From a checkpoint of a small mixture-of-experts model trained on Wikipedia: 5942 steps.
Below are experts of layer 9 (counted from 0) of a mixture-of-experts language model. Rows are named router (the router's row for the expert) and show model dimensions 0-127. Each number is 50 + 15 x the weight over its row's rms, rounded and kept within 0 to 99.
Before each expert's rows: a language model's description of what the expert responds to. This comes from a sample of Wikipedia text that the model never trained on.

# expert 56
Description: Table cell separators
router:65 46 39 64 42 58 63 68 62 32 57 72 64 30 50 55 51 52 26 49 59 49 61 56 52 32 50 58 74 41 61 61 64 62 59 55 60 57 38 16 56 48 55 38 77 49 46 87 68 64 61 87 51 83 27 40 78 59 56 60 43 60 66 47 41 49 49 52 35 64 57 45 56 33 60 58 14 56 22 37 36 58 45 54 66 38 32 63 60 56 50 65 47 45 44 61 58 62 66 41 50 68 44 57 62 50 53 45 64 54 56 48 62 67 46 50 51 65 50 99 62 64 61 50 66 63 33 25

# expert 41
Description: Sports competitions and teams
router:50 42 56 34 26 36 69 44 65 47 68 48 73 26 46 49 71 52 60 72 79 34 63 54 67 60 54 43 39 42 65 44 66 47 41 42 56 58 36 41 40 76 58 57 51 32 43 33 27 68 56 61 60 68 52 53 73 78 41 53 33 63 63 71 52 72 71 51 37 53 54 29 83 46 22 67 51 60 75 62 64 60 79 57 48 78 35 37 49 30 50 59 34 33 36 44 72 44 79 30 41 64 32 49 50 63 40 45 57 35 58 46 46 53 65 53 49 76 58 65 43 38 19 57 57 62 29 47

# expert 43
Description: Year prefixes
router:76 30 51 45 68 36 73 40 48 68 37 56 73 59 38 42 19 50 27 54 41 54 52 37 49 27 71 44 38 75 54 36 46 63 41 57 22 52 77 53 42 50 40 71 40 50 43 66 76 22 72 33 45 39 28 50 31 46 48 57 55 51 53 28 58 59 44 42 46 78 26 60 61 19 35 73 63 41 46 27 60 52 52 64 59 39 55 55 40 51 34 42 42 27 53 58 66 37 51 55 31 32 50 53 49 71 48 70 44 34 23 58 27 31 57 44 39 68 69 60 60 73 49 68 32 70 75 45

# expert 0
Description: Personal first names
router:39 75 55 39 27 64 39 73 87 27 44 28 67 25 13 66 49 49 41 29 56 56 47 50 51 49 54 50 48 42 46 36 27 25 27 54 50 38 26 40 57 50 80 47 60 37 56 52 29 62 35 55 33 51 50 52 59 66 49 26 80 60 60 57 94 43 55 40 62 35 64 57 25 54 35 56 18 51 40 09 60 68 59 31 60 24 67 43 33 51 33 49 61 67 78 44 76 39 26 49 57 41 34 46 43 56 27 38 60 50 53 34 13 72 43 51 69 52 48 57 57 62 37 33 62 51 41 38

# expert 42
Description: Sports results and records
router:52 34 39 35 47 52 50 36 44 18 61 48 40 45 63 50 74 49 11 77 67 31 49 25 44 63 66 31 57 44 32 50 37 49 34 44 49 54 51 46 53 63 53 45 40 46 23 22 46 62 38 36 52 79 37 42 75 56 63 64 64 40 51 50 53 25 59 53 62 71 61 29 49 40 52 87 29 51 31 51 47 68 40 47 22 66 46 38 43 41 52 50 62 66 61 48 49 49 50 43 73 26 37 56 52 67 31 30 68 64 52 55 59 53 59 67 81 20 66 37 56 31 52 51 67 45 42 68

# expert 51
Description: Word fragments and table separators
router:53 55 51 56 71 30 73 68 57 60 28 41 62 70 49 54 36 52 44 53 48 48 70 53 32 12 52 30 40 37 35 56 49 70 09 70 50 41 47 35 50 41 47 25 68 67 48 41 41 51 31 79 56 34 60 31 39 46 58 48 54 38 50 51 44 97 78 72 47 53 39 46 50 60 48 40 35 69 28 54 64 29 59 57 65 36 55 53 48 38 59 61 34 63 78 28 68 61 68 33 70 39 71 46 43 42 38 73 24 45 60 59 65 58 69 46 37 67 58 68 45 50 44 38 46 74 28 41

# expert 3
Description: Song and album titles
router:46 75 54 87 51 31 38 50 25 61 68 34 56 57 86 70 66 76 47 25 31 61 67 46 16 44 60 61 67 42 34 55 59 77 37 56 56 50 74 31 60 59 20 54 24 60 62 65 44 84 42 54 42 84 48 29 31 45 58 50 49 45 52 32 54 78 35 37 68 54 48 30 26 74 36 40 73 51 40 56 53 53 53 73 41 59 48 63 42 48 50 39 27 56 31 67 49 47 58 29 34 46 53 56 23 42 32 33 37 42 63 59 54 32 40 71 45 59 54 43 65 59 44 46 47 44 57 50

# expert 11
Description: Number-internal punctuation
router:69 79 55 53 59 50 42 53 45 21 53 67 48 52 66 58 45 00 70 72 51 47 31 41 33 42 35 67 67 34 52 11 64 84 57 33 36 56 53 58 72 81 44 63 26 39 52 68 36 41 62 30 34 47 47 37 46 41 55 47 44 61 43 31 37 91 30 67 60 28 49 76 66 46 58 68 51 44 11 62 52 41 50 69 55 69 41 46 60 38 40 54 66 51 57 69 31 53 41 35 32 65 57 37 57 68 46 58 43 49 80 41 41 57 49 57 56 37 22 62 30 84 78 51 59 33 70 63

# expert 19
Description: Numbers and determiners
router:73 44 39 54 59 48 56 43 51 71 68 56 49 29 48 61 53 70 65 28 32 49 21 51 16 47 68 31 35 55 59 27 32 40 58 54 58 40 43 51 47 60 40 19 54 50 47 71 52 40 52 39 39 24 48 16 29 68 42 36 38 46 46 27 55 34 58 52 64 49 74 37 70 62 45 62 55 45 56 63 43 60 39 47 44 86 75 42 56 61 34 63 45 74 39 54 44 67 63 52 51 30 36 22 43 66 72 51 43 70 63 91 69 58 51 46 41 57 53 38 32 40 36 63 54 60 38 47

# expert 12
Description: Prepositions and Latin endings
router:42 67 30 48 21 57 52 47 70 53 11 65 44 77 58 46 48 56 43 52 61 61 47 51 50 55 49 42 58 44 65 51 32 40 48 41 72 56 43 59 50 16 66 34 47 37 42 79 52 44 62 57 62 36 15 58 62 53 47 63 52 34 53 77 46 62 65 32 58 70 65 55 38 34 58 68 19 66 71 30 46 37 65 55 50 35 53 31 53 63 65 46 48 80 40 34 35 42 58 42 42 72 50 23 18 26 37 67 35 65 61 49 29 19 40 47 64 54 48 51 45 39 51 51 32 34 73 59

# expert 36
Description: Times, units, model codes
router:37 47 60 31 38 68 58 38 51 38 31 63 33 30 63 57 76 71 56 55 50 38 32 52 33 26 65 50 60 59 73 51 43 71 19 07 47 31 56 31 47 51 26 50 38 44 40 49 41 40 75 50 27 34 36 54 73 12 85 61 27 55 39 42 54 60 45 42 51 53 45 50 59 71 43 63 70 52 55 51 43 48 67 00 41 57 61 61 94 58 82 44 38 63 33 36 39 66 59 53 34 44 63 55 57 31 49 24 56 57 46 57 60 56 37 28 47 70 58 21 34 49 46 53 48 58 08 66